Weights of a small mixture-of-experts language model, trained from scratch on English Wikipedia.
Size: width 448, vocabulary 14605.
Experts: 128 experts in each of 4 layers, 8 picks a token.
Training: a variant of Adam for the experts, 310M tokens, 9704 steps.
Below are experts of layer 3 (counted from 0) of a mixture-of-experts language model. Rows are named router (the router's row for the expert), up (a neuron's input weights, with its number) and show model dimensions 112-223. Each number is 200 + 40 x the weight over its row's rms, rounded and kept within 0 to 999.
Before each expert's rows: a language model's description of what the expert responds to. This comes from a sample of Wikipedia text that the model never trained on.

# expert 25
What it handles: Section headings, pipes. Closing words of wiki section headings such as Discography==, See also==, career==, and pipes between cells in tables.
router,177,167,198,65,197,171,221,226,201,132,208,172,184,201,200,143,212,166,179,222,255,239,175,197,208,182,220,61,196,312,239,205,151,189,229,226,222,186,179,130,186,233,291,139,201,210,215,154,228,140,224,203,196,213,170,181,156,183,229,181,144,231,168,240,100,263,107,223,126,202,260,191,175,193,238,229,147,224,149,204,118,305,191,260,234,169,210,228,269,185,232,131,247,175,241,218,181,200,177,184,203,172,192,234,236,114,191,179,231,190,144,186
up0,180,259,162,253,164,157,227,179,161,212,205,230,170,215,215,206,178,185,243,243,182,155,203,191,242,167,288,215,117,184,225,180,173,170,231,223,189,249,206,211,188,214,259,199,225,196,252,100,175,167,190,196,176,252,176,265,77,215,234,166,189,186,171,259,131,207,172,217,215,166,218,221,240,202,196,254,201,258,189,230,264,191,216,242,168,201,212,191,262,262,241,150,112,203,162,208,155,262,236,228,179,181,201,240,160,104,263,254,197,193,242,199

# expert 2
What it handles: Roles and institutions. Nouns and agent suffixes for people's roles and institutions in biographies, such as director, school, lecturer, producer, and heading-final "==".
router,208,168,139,174,129,170,228,233,194,214,170,192,176,257,238,160,208,197,181,265,226,218,117,208,231,124,171,139,184,241,263,263,160,174,212,125,171,234,199,189,136,249,212,144,209,239,246,144,189,163,221,236,195,207,184,174,189,205,208,146,140,209,178,256,196,207,164,139,143,237,255,190,194,180,230,222,222,230,194,182,173,208,180,224,174,260,216,199,293,174,195,178,305,153,238,200,169,194,168,145,191,290,274,215,206,188,158,179,227,195,146,180
up0,202,217,234,213,117,180,225,240,200,109,123,193,129,264,220,166,223,218,165,227,186,219,194,175,176,195,155,191,174,129,185,238,187,220,178,175,181,181,254,208,178,210,216,136,218,179,218,121,175,196,178,209,131,228,257,225,155,202,237,264,187,184,214,180,162,241,242,232,260,194,198,161,162,170,84,169,217,180,193,229,258,243,193,192,191,132,172,210,226,243,180,149,219,194,211,189,222,200,174,141,220,273,239,158,286,208,183,222,249,251,263,174

# expert 26
What it handles: Clause-ending punctuation. Sentence- and clause-ending punctuation, often fused to the word: periods, colons before quotes, semicolons, question marks, table bars.
router,137,120,196,137,145,174,225,186,188,181,247,148,210,132,212,145,204,197,196,219,200,184,109,189,222,169,201,69,169,281,209,177,208,220,206,244,177,196,167,148,232,223,232,162,211,148,128,231,171,163,253,201,244,175,182,109,259,191,245,178,193,223,173,259,98,223,150,151,218,202,243,182,178,217,207,173,221,173,174,244,181,217,152,225,246,157,178,218,272,174,221,169,211,183,208,177,173,189,242,173,200,204,220,244,221,182,235,132,221,225,174,224
up0,212,180,149,175,221,153,286,184,219,183,147,190,209,215,221,192,172,267,220,156,202,268,198,197,183,185,112,187,219,255,136,159,225,164,176,235,100,239,194,170,230,252,207,231,201,207,196,169,190,146,252,243,186,191,111,267,242,302,224,212,195,196,274,198,177,265,137,166,227,224,157,184,143,192,254,230,188,235,151,226,147,185,175,156,164,157,194,200,188,188,251,180,214,249,267,168,121,179,147,192,244,189,121,197,268,205,188,95,216,242,197,188

# expert 49
What it handles: Row-ending line breaks. Line breaks ending table header rows and paragraphs before the next row or heading, plus sentence openers like In, On, According.
router,159,192,186,165,119,152,206,194,255,215,219,171,223,199,212,173,261,163,250,250,253,208,185,301,211,157,169,210,121,186,199,269,178,135,209,200,147,240,195,138,208,250,269,222,226,188,197,174,152,198,235,253,195,186,209,180,230,245,212,208,145,216,130,271,128,181,147,156,186,261,230,176,175,199,223,172,210,253,209,293,200,199,150,250,256,236,180,191,216,188,234,112,249,115,208,163,184,188,245,123,171,228,232,204,203,190,211,119,239,215,169,245
up0,183,190,162,129,186,223,153,210,191,180,128,184,227,244,219,193,218,163,258,189,280,266,173,121,238,131,179,208,193,172,240,189,141,210,145,168,158,210,183,210,148,213,157,215,229,188,132,282,216,265,236,180,204,193,109,235,159,230,234,179,235,225,175,211,215,193,195,228,138,191,186,184,164,186,183,175,169,182,192,222,182,297,203,181,154,143,235,109,180,197,117,176,264,104,218,184,155,226,196,206,215,211,189,175,191,188,232,218,239,177,210,207

# expert 62
What it handles: Line breaks. Newlines, especially right after section headings like "== Background ==" or after a paragraph, plus list dashes and paragraph-opening words.
router,145,158,132,134,145,138,200,180,245,222,233,118,189,206,272,206,230,179,184,217,247,232,157,247,242,152,192,212,178,227,223,245,200,157,222,214,133,173,195,99,197,232,243,182,241,180,151,221,109,203,199,260,230,169,133,148,254,212,243,159,183,236,101,272,120,225,152,146,166,225,230,193,149,179,158,167,201,229,204,253,198,225,164,250,221,169,217,211,242,137,174,182,245,120,232,154,157,214,212,210,195,193,197,204,180,151,263,148,210,237,180,201
up5,265,202,163,223,205,273,255,170,233,227,315,240,231,232,203,188,142,278,202,222,209,213,190,210,193,207,222,201,198,234,213,245,215,216,190,269,152,233,199,176,203,218,189,175,235,232,212,98,165,202,232,241,197,144,229,112,259,300,175,231,95,190,132,293,206,162,205,181,212,276,229,211,197,243,188,252,211,255,203,244,223,135,164,190,223,135,273,175,221,261,189,183,221,245,184,209,191,141,234,190,276,232,180,188,167,169,170,131,236,216,180,190

# expert 34
What it handles: Quote-initial words. First word or word piece right after an opening quote, bracket or parenthesis, such as "one of, "an, (a title, "The.
router,121,128,203,200,204,184,190,283,245,222,219,205,226,216,206,149,191,195,167,187,217,170,115,240,252,174,207,154,169,230,136,230,109,142,274,221,134,241,142,145,240,194,198,227,223,189,207,188,132,105,176,193,222,135,110,161,244,227,237,173,182,212,178,201,204,186,160,159,190,196,233,177,177,161,199,162,168,215,199,206,170,206,166,191,216,251,135,190,227,115,202,157,263,189,226,136,139,148,222,151,176,222,252,238,216,161,270,207,183,175,188,242
up0,220,155,137,164,222,175,225,229,263,217,111,222,182,185,279,139,225,176,260,281,219,196,199,227,210,199,171,172,223,239,153,217,177,163,214,257,165,197,202,206,240,214,192,110,183,197,168,140,206,141,223,186,180,186,163,204,279,279,242,225,291,180,252,230,197,190,87,230,184,216,232,173,229,246,275,205,212,250,205,185,140,234,236,188,228,225,249,188,205,119,218,174,247,183,243,142,130,154,204,166,167,201,274,229,211,194,211,206,220,157,156,188

# expert 37
What it handles: Word-internal fragments. Middle letter pieces of names and words, such as ch in Anchorage or mischief, and quoted capitals like "W, "L, "D.
router,137,119,156,202,205,200,235,245,249,216,251,193,192,198,239,152,233,194,211,230,244,191,121,232,192,189,231,191,174,284,173,303,158,136,244,168,135,233,133,131,181,258,184,188,219,173,244,148,151,142,191,239,160,170,163,142,207,188,160,188,176,210,175,212,218,220,149,192,173,236,227,186,164,187,241,210,236,182,222,214,169,175,192,231,266,219,197,158,251,131,238,173,281,171,208,170,195,195,195,149,192,241,235,218,237,168,255,129,195,232,185,199
up0,155,270,193,176,165,169,181,167,261,183,183,124,237,218,269,228,267,147,139,252,229,185,167,226,214,141,191,204,145,192,223,276,180,189,253,230,215,290,157,179,242,160,285,180,210,183,259,210,121,140,164,239,246,263,101,178,157,240,174,238,152,190,143,215,142,263,233,152,226,207,234,188,171,182,209,225,147,199,164,245,232,217,150,221,185,205,153,207,212,208,167,192,167,236,169,251,168,222,255,187,198,239,227,228,265,124,210,162,208,234,213,208

# expert 21
What it handles: Sentence-final periods. Full stops, often fused to a word ending such as s., es., )., that close a prose sentence before a new sentence or paragraph.
router,175,175,203,145,122,204,235,180,203,194,221,153,174,191,220,103,165,184,181,227,187,170,165,226,265,151,167,117,108,181,266,240,228,210,218,192,182,225,201,136,172,292,255,142,220,143,193,219,208,201,252,257,190,205,209,152,211,222,247,205,174,231,203,299,164,236,151,151,194,215,244,168,214,174,211,228,151,199,210,256,176,240,191,245,218,202,192,210,222,168,238,129,209,127,223,149,199,154,218,154,158,244,222,240,204,157,206,141,214,181,193,238
up0,248,257,160,249,188,169,266,227,234,175,126,183,197,202,226,197,206,150,250,292,173,237,74,150,239,134,160,220,216,180,180,177,157,184,182,222,156,173,237,223,184,251,183,177,209,164,214,147,173,182,186,216,116,256,180,220,233,191,163,210,208,171,206,179,191,242,233,232,180,194,186,200,164,202,89,203,186,198,212,194,235,165,204,190,202,241,233,218,192,209,159,230,215,183,165,190,206,117,211,211,200,249,187,172,283,235,247,182,175,180,175,184

# expert 43
What it handles: Short common words. Short everyday words and modals, such as past, port, side, can, will, may, mostly in prose about ships, roads and travel.
router,168,185,149,198,189,197,261,184,227,240,167,190,204,217,260,157,270,191,176,226,250,200,156,194,202,175,234,181,166,241,126,199,192,206,222,184,190,236,173,176,168,233,207,163,239,217,263,158,166,184,243,208,215,149,139,169,214,210,208,264,174,158,232,171,216,220,163,167,159,195,238,194,228,177,190,247,140,238,193,237,126,215,191,193,171,246,187,172,248,178,217,156,235,174,241,182,165,179,231,157,191,201,241,249,243,158,205,149,176,228,167,229
up0,131,236,117,142,206,266,209,216,201,241,199,148,275,239,217,128,207,226,195,248,196,128,196,222,130,160,156,126,161,224,269,152,200,232,209,185,130,142,168,138,185,179,227,237,217,182,246,134,219,197,240,195,215,234,184,196,154,209,188,252,188,182,203,202,204,210,187,268,157,205,240,200,187,217,227,221,159,222,185,239,177,189,197,184,181,179,204,116,275,190,179,208,196,205,272,231,223,252,201,159,164,254,208,177,130,169,238,217,163,215,220,236

# expert 46
What it handles: Line breaks. Newline tokens almost exclusively, ending infobox lines, paragraphs and table rows before headings, list dashes or table pipes.
router,182,176,141,170,150,149,268,210,215,254,200,216,120,208,237,191,267,141,203,241,212,198,175,290,219,119,177,218,184,251,231,226,179,202,252,229,195,144,194,147,187,208,264,190,241,200,176,209,149,184,241,257,191,198,170,168,219,171,202,253,187,229,132,228,149,222,197,145,122,219,223,180,164,160,244,163,180,272,244,267,195,245,182,261,178,190,139,208,171,204,215,192,181,105,185,190,175,196,250,219,188,225,214,241,230,136,180,148,192,212,139,268
up5,196,221,169,88,304,264,201,258,210,150,200,243,140,227,199,184,193,167,238,222,257,291,128,166,151,180,255,182,176,285,193,142,124,234,254,196,220,156,191,202,229,194,138,152,196,190,209,136,257,190,149,193,202,183,254,145,177,131,214,222,143,256,211,158,211,247,183,197,130,180,225,187,193,253,242,283,155,197,197,211,157,244,196,211,166,197,181,197,162,227,157,147,232,223,198,188,206,173,218,203,175,225,179,207,254,179,184,152,131,198,168,186

# expert 57
What it handles: Prepositions after verbs. Prepositions after participles or nouns, such as known by, album by, ward in, born in, located in, during, against.
router,178,202,177,91,146,154,185,230,232,175,188,168,125,167,228,154,240,141,182,193,185,232,187,217,233,127,169,178,174,219,237,230,146,145,190,192,201,164,119,163,170,190,244,140,213,236,181,227,164,131,186,189,213,217,207,198,203,220,188,208,214,235,133,215,105,218,154,167,159,223,213,190,209,208,210,178,251,273,196,214,115,277,168,281,173,147,196,191,226,189,219,170,212,176,235,162,171,191,187,204,185,172,161,265,229,140,199,109,188,231,158,195
up0,242,147,188,198,195,293,185,210,299,212,159,143,202,157,198,212,280,107,175,212,250,159,218,243,189,194,173,197,193,253,197,186,233,174,218,211,192,236,238,249,174,170,240,269,221,177,188,160,159,229,172,250,206,209,202,139,296,168,182,196,154,193,192,179,203,289,203,158,245,235,195,197,228,247,188,224,233,223,214,257,168,102,252,172,113,216,186,172,195,148,157,206,244,166,243,154,228,129,222,207,156,262,210,224,134,170,223,180,192,136,263,196

# expert 11
What it handles: Colons after labels. Colons ending list or infobox labels like Order:, Rulers:, Include:, plus pipes and dashes after table entries.
router,151,161,177,98,134,205,212,166,219,155,219,190,235,177,245,123,193,162,187,226,216,188,169,233,197,197,192,88,139,262,226,192,175,204,213,231,170,232,128,142,202,227,251,180,220,208,212,207,203,213,246,255,248,164,181,186,216,211,183,161,155,256,138,218,102,219,178,173,169,206,257,212,173,232,243,191,202,180,160,227,165,211,166,272,181,164,203,193,268,210,252,136,238,109,245,150,184,180,211,201,203,191,185,197,218,161,204,140,183,225,152,206
up0,156,234,240,251,185,169,245,204,155,177,152,232,182,204,200,168,218,189,220,216,273,143,142,189,258,220,183,185,204,148,237,189,201,125,263,145,257,167,195,165,262,226,221,228,230,240,190,204,202,217,204,193,171,176,147,215,198,184,188,261,152,225,210,138,204,284,173,221,212,260,250,129,167,157,275,194,85,295,162,198,239,164,150,257,248,315,194,207,187,219,158,193,165,213,201,194,185,181,110,237,161,225,250,205,190,207,199,284,175,147,131,213

# expert 33
What it handles: Opening quotes and of. Opening quote marks and the first word piece inside quotes, such as "un, "The, "S, plus the preposition of and possessive 's.
router,185,128,173,158,144,166,172,286,247,238,228,199,213,211,221,194,258,197,213,197,235,215,136,247,220,145,180,175,171,217,169,265,115,150,220,211,108,243,160,188,184,194,181,197,245,171,198,187,155,132,229,223,157,163,203,195,222,251,162,176,205,230,175,209,209,217,127,210,134,205,221,179,189,205,180,185,140,244,214,212,135,209,155,221,202,235,140,144,248,135,169,146,294,175,221,146,181,141,226,184,165,194,230,271,257,159,271,143,201,179,191,221
up0,200,245,180,190,202,176,209,216,281,226,204,127,142,216,217,197,205,132,172,271,190,151,201,218,244,169,258,191,220,262,203,191,225,165,175,186,241,181,211,196,199,222,252,194,170,150,269,226,91,232,166,282,194,160,121,219,283,242,265,254,121,267,160,303,153,225,244,187,165,184,218,173,239,155,214,149,161,134,212,228,138,210,183,217,120,145,161,142,162,225,152,159,150,167,261,230,126,227,203,231,131,173,198,208,205,107,227,196,166,164,208,268

# expert 59
What it handles: By and with prepositions. Prepositions like by, with, under, against after verbs, and Preceded or Succeeded in succession boxes.
router,195,185,163,54,111,184,205,183,198,258,179,168,188,171,254,114,196,144,235,196,232,235,159,241,243,156,171,210,108,229,205,228,143,197,233,199,117,184,156,196,211,224,302,218,248,232,193,183,214,134,205,205,165,185,169,182,215,207,147,267,159,227,172,223,147,217,137,274,188,244,214,189,233,192,222,207,190,228,203,277,130,266,170,247,158,236,252,166,212,193,245,170,201,147,206,224,188,152,221,129,176,175,236,225,193,167,195,219,218,246,180,187
up0,185,91,239,172,212,177,188,206,189,178,253,247,195,200,191,117,215,124,178,130,187,176,201,256,211,147,231,219,184,256,169,199,171,173,283,200,209,105,164,136,249,177,185,165,205,239,214,224,188,189,232,179,174,146,217,197,263,274,224,293,158,182,182,198,251,197,233,263,237,229,193,197,207,259,250,106,133,285,257,178,123,164,245,223,197,189,196,131,163,165,171,155,176,150,257,204,181,228,181,225,186,170,206,261,211,154,251,198,206,232,53,225